config.yaml
n_layer: 18
d_model: 448
n_experts: 64
experts_per_token: 2
d_expert: 144
d_shared_expert: 256
activation: "swiglu"
moe_layers: [2, 3, 4, 5, 6, 7, 8, 9, 10, 11, 12, 13, 14, 15, 16, 17]
router_score: "softmax"
normalize_top_k: false
routed_scale: 1.0
balance_loss: 0.00704
balance_bias: false
router_logit_norm: 1.5
n_groups: 4
groups_per_token: 2
init_std_router: 0.0243
lr_router: 0.000523
vocab_size: 16246
norm: "layernorm"
norm_eps: 1e-05
tie_embeddings: false
optimizer: "adamw"
lr: 0.00066
beta1: 0.95
beta2: 0.99
grad_clip: 1.0
batch_tokens: [65536, 131072, 262144, 524288]
seq_len: 1024
train_tokens: 1022000000
steps: 6027
dataset: "wikipedia_en"
Below are experts of layer 11 (counted from 0) of a mixture-of-experts language model. Rows are named router (the router's row for the expert), gate (a neuron's input weights, with its number), up (a neuron's input weights, with its number), down (a neuron's output weights, with its number) and show model dimensions 112-223. Each number is 50 + 12 x the weight over its row's rms, rounded and kept within 0 to 99.
Before each expert's rows: a language model's description of what the expert responds to. This comes from a sample of Wikipedia text that the model never trained on.

# expert 39
It responds to: Passive participles and mid-word pieces. Past participles before by/in/to, such as published, written, built, used, plus inner word pieces like ing-red-ients, v-isc-ous.
router:62 52 51 54 38 49 65 41 38 45 41 34 64 31 41 71 53 52 53 25 42 32 63 51 47 51 51 26 46 32 63 23 49 69 45 46 49 46 62 37 57 43 98 32 46 47 61 63 57 53 54 46 76 34 46 58 51 38 44 60 47 56 60 37 53 16 59 60 36 50 60 74 46 59 46 55 45 32 52 34 58 53 54 52 59 76 52 56 48 35 65 26 40 34 46 78 46 44 41 28 47 57 54 47 47 60 33 28 52 51 45 39
gate0:64 55 61 40 52 64 38 35 59 45 58 57 54 54 47 32 50 57 54 54 54 52 36 60 46 47 50 51 60 58 68 54 43 45 67 42 44 66 36 37 59 53 53 45 42 56 49 66 69 53 43 64 64 62 64 65 57 66 45 43 58 63 38 52 53 55 59 69 32 41 51 39 29 55 44 56 49 63 39 50 55 33 44 73 63 63 37 50 39 60 68 45 63 66 64 35 43 67 57 41 36 61 45 50 71 40 57 64 43 59 64 62
up0:45 37 32 73 45 36 42 59 60 40 47 45 56 47 49 78 36 44 48 66 47 63 54 35 61 62 50 68 63 45 22 58 58 61 42 72 65 37 66 56 51 59 40 42 70 47 48 53 56 50 64 44 40 38 40 41 30 39 67 73 29 35 46 47 44 52 47 39 54 48 44 53 58 55 50 47 71 47 57 58 53 53 42 48 40 32 58 38 41 52 46 48 51 28 29 46 68 46 44 76 70 46 41 36 28 36 42 50 74 54 48 43
down0:58 43 51 45 51 48 40 46 42 55 50 35 48 68 47 51 49 67 45 68 57 63 27 56 37 51 50 24 37 59 22 35 57 49 53 54 50 67 45 26 51 42 41 31 46 39 54 61 39 61 49 69 48 46 44 60 57 72 39 44 54 51 70 60 54 47 36 47 61 42 64 54 39 71 61 45 57 73 55 40 77 33 71 39 51 63 51 49 66 29 50 52 54 67 59 40 59 45 56 41 47 30 47 44 62 55 40 33 28 32 71 53

# expert 21
It responds to: Biology and chemistry nouns. Scientific noun endings and terms in medical, chemical and taxonomic text, such as disease, acid, protein, -osis, -ity, -ation.
router:43 43 57 50 65 66 55 50 58 63 47 55 58 52 37 65 56 43 42 54 42 57 36 47 53 51 59 35 47 52 55 58 67 34 71 39 70 64 56 25 47 33 39 49 58 45 48 62 29 50 36 22 72 50 35 37 59 41 55 58 66 57 22 76 53 54 44 42 34 45 44 49 61 57 52 56 30 59 38 61 53 49 35 41 40 36 42 54 47 55 39 62 67 53 53 51 58 45 45 43 46 54 47 51 78 60 66 57 59 60 53 35
gate0:49 44 52 27 62 46 53 51 44 31 49 60 37 54 55 55 37 60 31 43 48 35 50 49 52 52 32 40 57 54 58 73 33 76 38 55 44 55 40 36 49 41 25 53 43 48 55 41 54 52 64 63 58 57 50 66 58 40 64 44 50 59 44 64 66 54 29 51 57 37 67 42 61 57 55 41 47 33 55 52 33 38 37 41 54 68 56 63 48 35 50 39 55 51 31 49 78 49 41 56 50 56 48 35 18 56 35 34 45 32 66 60
up0:51 57 60 54 28 41 55 52 50 51 35 39 52 69 43 53 37 43 61 56 59 59 52 49 35 53 76 56 72 39 43 28 67 29 71 40 66 41 63 68 20 76 62 33 69 51 47 66 55 39 27 40 49 48 32 40 33 65 44 55 45 56 57 39 34 47 75 59 48 51 36 64 42 41 40 72 50 51 48 67 44 58 67 55 48 30 56 38 45 66 50 38 48 46 65 54 43 36 46 24 63 70 35 55 64 56 62 47 45 50 55 48
down0:51 36 70 38 55 58 49 50 55 51 57 39 41 43 42 51 36 42 35 50 42 39 39 45 44 68 48 41 55 39 62 47 55 45 64 65 57 57 30 62 32 60 41 54 39 48 50 39 49 39 39 44 57 44 54 52 28 68 41 51 38 38 43 63 36 42 67 41 51 38 38 49 64 46 62 58 39 62 36 28 32 54 33 61 53 43 51 42 62 28 62 46 46 44 62 43 40 50 52 19 36 74 63 55 74 32 55 71 45 51 30 49

# expert 9
It responds to: Personal name pieces. Given names and mid-name pieces of people in credits, rosters and sports tables, such as Ted, Jon, Nick K-yr-gios, plus spaces before table numbers.
router:36 62 72 44 26 40 52 53 56 29 30 25 43 51 42 44 39 40 44 53 58 31 59 49 56 66 55 57 34 53 54 20 67 59 45 67 57 62 76 50 44 55 37 44 46 38 61 43 57 50 48 53 39 51 35 56 58 51 69 45 52 64 51 62 30 54 52 37 70 53 61 33 72 47 64 52 40 41 71 44 68 47 51 31 76 29 56 50 70 19 50 58 43 23 54 62 51 87 41 60 44 49 54 54 57 51 30 51 36 48 36 75
gate0:37 45 59 48 57 46 69 64 67 82 51 44 25 77 53 40 36 39 55 44 49 31 30 66 52 47 41 56 51 44 58 58 38 59 47 59 65 44 55 56 46 54 60 48 42 47 66 56 68 48 48 37 45 68 62 64 41 49 66 56 49 52 49 46 54 53 52 51 43 45 29 57 41 55 42 55 31 43 54 49 54 72 36 43 44 38 65 37 54 67 62 37 70 55 42 59 18 59 36 70 50 52 52 49 67 61 51 50 52 54 59 46
up0:46 51 41 60 59 63 41 48 44 66 45 47 72 44 65 65 50 36 29 22 70 40 32 49 54 53 41 48 38 52 62 57 52 40 56 61 25 82 50 54 43 42 38 47 56 59 51 65 37 49 50 53 46 59 70 41 61 29 27 58 30 49 25 57 31 23 50 51 41 42 42 55 67 53 56 49 61 63 44 52 45 55 66 48 54 39 52 57 37 49 38 59 54 67 55 51 55 57 47 38 67 46 27 31 76 51 65 54 49 56 36 59
down0:61 56 56 58 43 61 48 28 44 47 54 54 70 38 47 59 59 48 43 53 60 49 34 46 44 41 67 49 36 43 61 52 50 66 65 46 45 73 49 46 56 39 29 56 26 26 35 68 45 60 41 72 47 73 54 47 39 44 60 40 34 29 82 61 30 31 42 52 55 57 79 46 62 40 48 60 56 28 67 81 60 60 52 42 77 18 65 62 47 53 52 41 47 23 43 45 61 64 61 57 54 45 65 28 37 47 74 56 64 31 47 60

# expert 62
It responds to: Party names, first names. Party names and first names in election and officeholder tables, such as Liberal, Labour, Conservative, John, Jean, plus Vice and then.
router:50 55 65 58 41 55 65 44 38 46 57 49 25 34 51 42 64 55 57 50 46 68 54 53 41 58 55 44 36 56 59 53 47 31 67 63 71 58 61 46 50 54 52 48 42 58 51 59 59 50 61 47 49 49 44 58 42 67 45 39 50 78 26 49 60 38 45 63 70 75 53 46 39 35 46 45 53 37 45 34 56 47 76 35 59 60 44 50 68 64 60 58 42 43 49 52 23 53 37 58 34 38 59 52 57 24 59 40 54 58 53 71
gate0:60 67 43 52 38 47 63 47 52 47 53 55 52 39 50 46 65 29 60 66 55 39 62 58 60 58 62 41 62 50 79 50 56 50 37 45 31 45 36 53 50 49 31 58 46 67 50 40 31 45 34 42 57 52 48 56 59 67 59 47 33 49 37 56 36 52 43 44 43 54 39 44 31 41 59 54 39 24 65 72 24 50 55 52 39 50 37 51 77 34 42 50 32 26 44 58 48 49 53 44 42 58 49 50 70 55 20 66 54 45 79 35
up0:59 67 49 71 60 54 61 28 48 40 40 62 31 48 64 47 59 49 47 55 69 47 63 66 47 49 48 21 47 53 57 52 60 55 46 56 32 65 59 38 44 59 40 59 37 60 68 33 53 50 46 41 54 60 42 46 68 48 44 37 35 47 47 79 50 34 54 41 60 57 29 52 47 35 62 36 34 52 63 53 40 30 44 51 42 57 48 45 67 35 28 48 48 30 41 42 51 53 37 34 49 50 53 33 63 66 23 62 38 37 69 47
down0:52 60 54 61 50 49 53 44 55 50 39 68 72 52 67 58 59 60 47 44 32 64 54 44 74 45 45 43 63 44 63 33 47 45 06 53 38 60 32 71 53 40 46 50 36 64 67 62 47 36 61 53 57 58 64 62 39 40 55 48 36 23 60 30 70 37 59 41 47 44 49 62 71 71 62 32 56 46 73 50 46 54 33 62 73 20 50 46 63 20 41 60 48 42 72 42 50 69 53 51 52 68 72 39 68 56 45 61 39 46 58 44

# expert 19
It responds to: Name fragments and spaces. Word pieces inside Germanic and Slavic surnames and place names (-mann, -ović, von), bare spaces before numbers, and Grand in Grand Prix.
router:47 52 61 45 53 36 66 50 52 63 43 47 59 54 64 50 45 21 55 51 55 57 47 55 41 47 33 33 15 42 50 20 47 43 42 32 39 29 67 50 53 51 44 45 67 48 57 47 58 44 40 22 43 26 71 40 67 53 52 31 69 44 28 30 24 17 60 64 45 48 44 45 57 35 64 70 57 54 40 46 59 52 57 52 73 45 48 50 30 44 39 47 47 38 67 55 56 30 37 61 54 32 65 63 50 48 57 45 65 42 53 52
gate0:68 75 59 47 40 48 51 50 66 62 28 65 32 78 43 43 38 47 19 53 39 54 42 63 77 46 44 21 52 53 37 53 45 46 34 42 57 63 41 46 49 56 49 44 62 38 50 33 65 63 39 47 48 34 51 66 30 41 48 53 48 39 41 70 35 49 43 38 58 50 37 53 51 51 63 38 34 61 46 36 58 58 42 60 30 66 55 44 48 52 37 54 52 43 38 56 37 58 65 88 57 41 35 59 45 35 58 64 37 66 42 33
up0:62 59 55 58 44 43 54 52 59 52 35 62 51 57 18 71 37 31 29 47 68 48 57 56 49 55 39 24 50 33 45 61 27 24 43 42 54 60 32 60 45 42 55 53 66 35 48 53 52 47 46 40 62 37 41 67 53 67 53 38 31 38 56 49 27 41 39 69 58 67 51 35 51 55 52 48 53 56 57 32 65 52 47 61 43 43 45 36 56 28 24 39 48 43 42 73 20 50 65 54 69 32 42 46 26 54 38 48 43 28 40 30
down0:58 45 47 49 52 47 43 53 46 52 55 46 53 52 45 54 45 45 72 50 62 57 42 53 44 67 35 54 57 49 41 85 45 50 51 42 28 48 48 30 48 53 52 56 49 39 55 54 57 45 51 63 46 50 26 64 54 35 22 54 47 55 53 39 63 71 43 25 63 47 34 57 37 42 46 44 43 54 41 48 53 44 57 57 79 53 50 54 55 41 51 44 60 66 49 27 29 59 57 56 48 55 43 56 46 47 58 61 47 44 38 53

# expert 33
It responds to: Surname starts and currency. First pieces of English surnames and given names, such as Cost(erisan), Mil, Kn, plus currency signs $ and £ and cost.
router:62 36 50 44 32 49 54 41 46 46 55 41 35 43 55 56 60 40 30 51 49 66 26 41 52 33 21 59 40 40 53 44 36 56 49 70 37 61 45 54 37 44 58 60 54 54 45 46 36 40 56 54 48 54 61 45 38 55 41 38 56 39 32 41 41 42 26 49 41 59 13 54 48 50 70 23 58 61 69 43 63 57 37 27 38 63 38 26 55 55 37 51 45 40 48 56 37 74 54 53 51 42 67 64 51 58 63 30 21 56 53 61
gate0:36 54 51 60 66 57 31 60 50 54 55 56 72 70 65 48 59 56 48 33 51 55 74 45 53 40 42 40 50 51 78 44 63 60 58 30 67 30 48 38 36 60 62 40 32 54 35 46 59 53 58 45 63 46 67 31 57 42 82 64 57 49 43 52 54 35 24 51 49 27 69 63 36 63 41 41 52 49 47 50 47 61 68 49 37 52 62 43 49 57 61 48 46 60 50 51 47 22 46 53 18 55 50 45 39 44 46 53 55 56 50 51
up0:48 39 56 46 41 72 46 44 52 60 31 43 54 47 64 32 36 49 38 43 74 52 70 52 31 65 44 54 61 49 67 34 28 61 55 52 59 51 59 42 65 45 52 36 66 60 41 58 42 48 49 47 54 54 61 40 42 40 48 54 62 57 54 53 39 58 29 49 29 50 46 69 41 70 68 57 55 58 43 35 53 49 65 33 52 42 54 47 59 47 57 49 40 60 61 49 43 26 49 49 31 51 63 46 23 43 62 46 59 64 50 43
down0:54 43 56 55 47 40 61 67 55 46 47 66 57 45 71 68 58 37 53 36 48 76 39 44 38 57 43 42 70 63 61 35 55 18 47 30 57 53 69 39 36 54 64 49 55 35 50 64 39 40 52 57 44 56 46 42 46 54 52 52 52 42 59 51 28 62 64 72 71 47 53 60 47 39 36 61 36 53 32 56 66 73 46 61 40 49 14 49 49 62 75 32 29 45 52 76 41 44 66 51 51 61 60 48 43 37 42 47 45 74 55 43

# expert 24
It responds to: Reporting and belief words. Verbs and nouns of saying, reporting or believing, such as described, stated, reported, believed, rumours, concerns, often before that or by.
router:60 43 46 62 49 64 59 38 25 44 66 36 36 49 46 43 46 19 28 30 59 39 76 45 59 55 48 46 66 59 45 58 57 62 64 48 63 60 61 49 57 45 29 47 68 40 63 44 23 45 42 64 23 66 29 63 31 61 47 72 63 54 61 47 47 39 54 74 53 47 24 57 59 55 45 60 55 58 62 67 35 68 45 50 56 46 40 47 39 59 41 62 60 56 47 51 48 57 40 39 43 57 44 30 52 67 46 57 50 51 54 47
gate0:49 54 44 35 40 49 57 43 56 52 66 46 07 54 47 32 64 53 32 57 63 52 62 41 47 45 56 62 52 62 42 43 40 59 17 53 49 28 58 39 57 72 28 39 40 50 38 74 53 63 51 48 43 38 57 65 34 72 25 55 59 56 37 20 59 58 66 64 54 38 39 65 56 35 56 34 65 25 25 50 42 34 59 41 51 30 38 42 33 42 44 47 43 42 58 58 46 38 57 51 45 51 49 69 44 62 31 29 52 59 52 77
up0:39 46 57 56 45 57 65 54 45 43 65 45 57 60 55 30 31 77 51 63 52 74 41 53 46 28 43 41 36 45 65 29 59 56 39 69 57 57 58 57 36 52 64 35 52 49 43 41 60 53 75 31 49 42 44 42 42 45 33 50 42 51 65 53 40 42 43 61 40 33 60 51 60 61 68 54 43 47 38 56 19 40 52 53 44 52 72 41 35 60 68 26 49 35 53 70 55 54 56 40 65 47 51 42 43 66 34 36 55 62 53 41
down0:53 69 31 42 47 43 38 52 57 60 71 64 58 54 73 51 55 41 57 66 36 34 55 44 39 55 42 50 34 63 44 40 45 47 56 54 55 30 39 34 30 29 41 36 58 54 58 52 52 58 42 68 44 34 57 81 55 44 53 54 21 51 50 43 79 38 79 51 48 37 52 63 67 45 36 39 63 43 79 48 37 46 44 56 44 52 54 55 51 45 55 33 57 39 43 64 67 51 58 60 32 43 71 38 36 70 64 52 56 41 36 36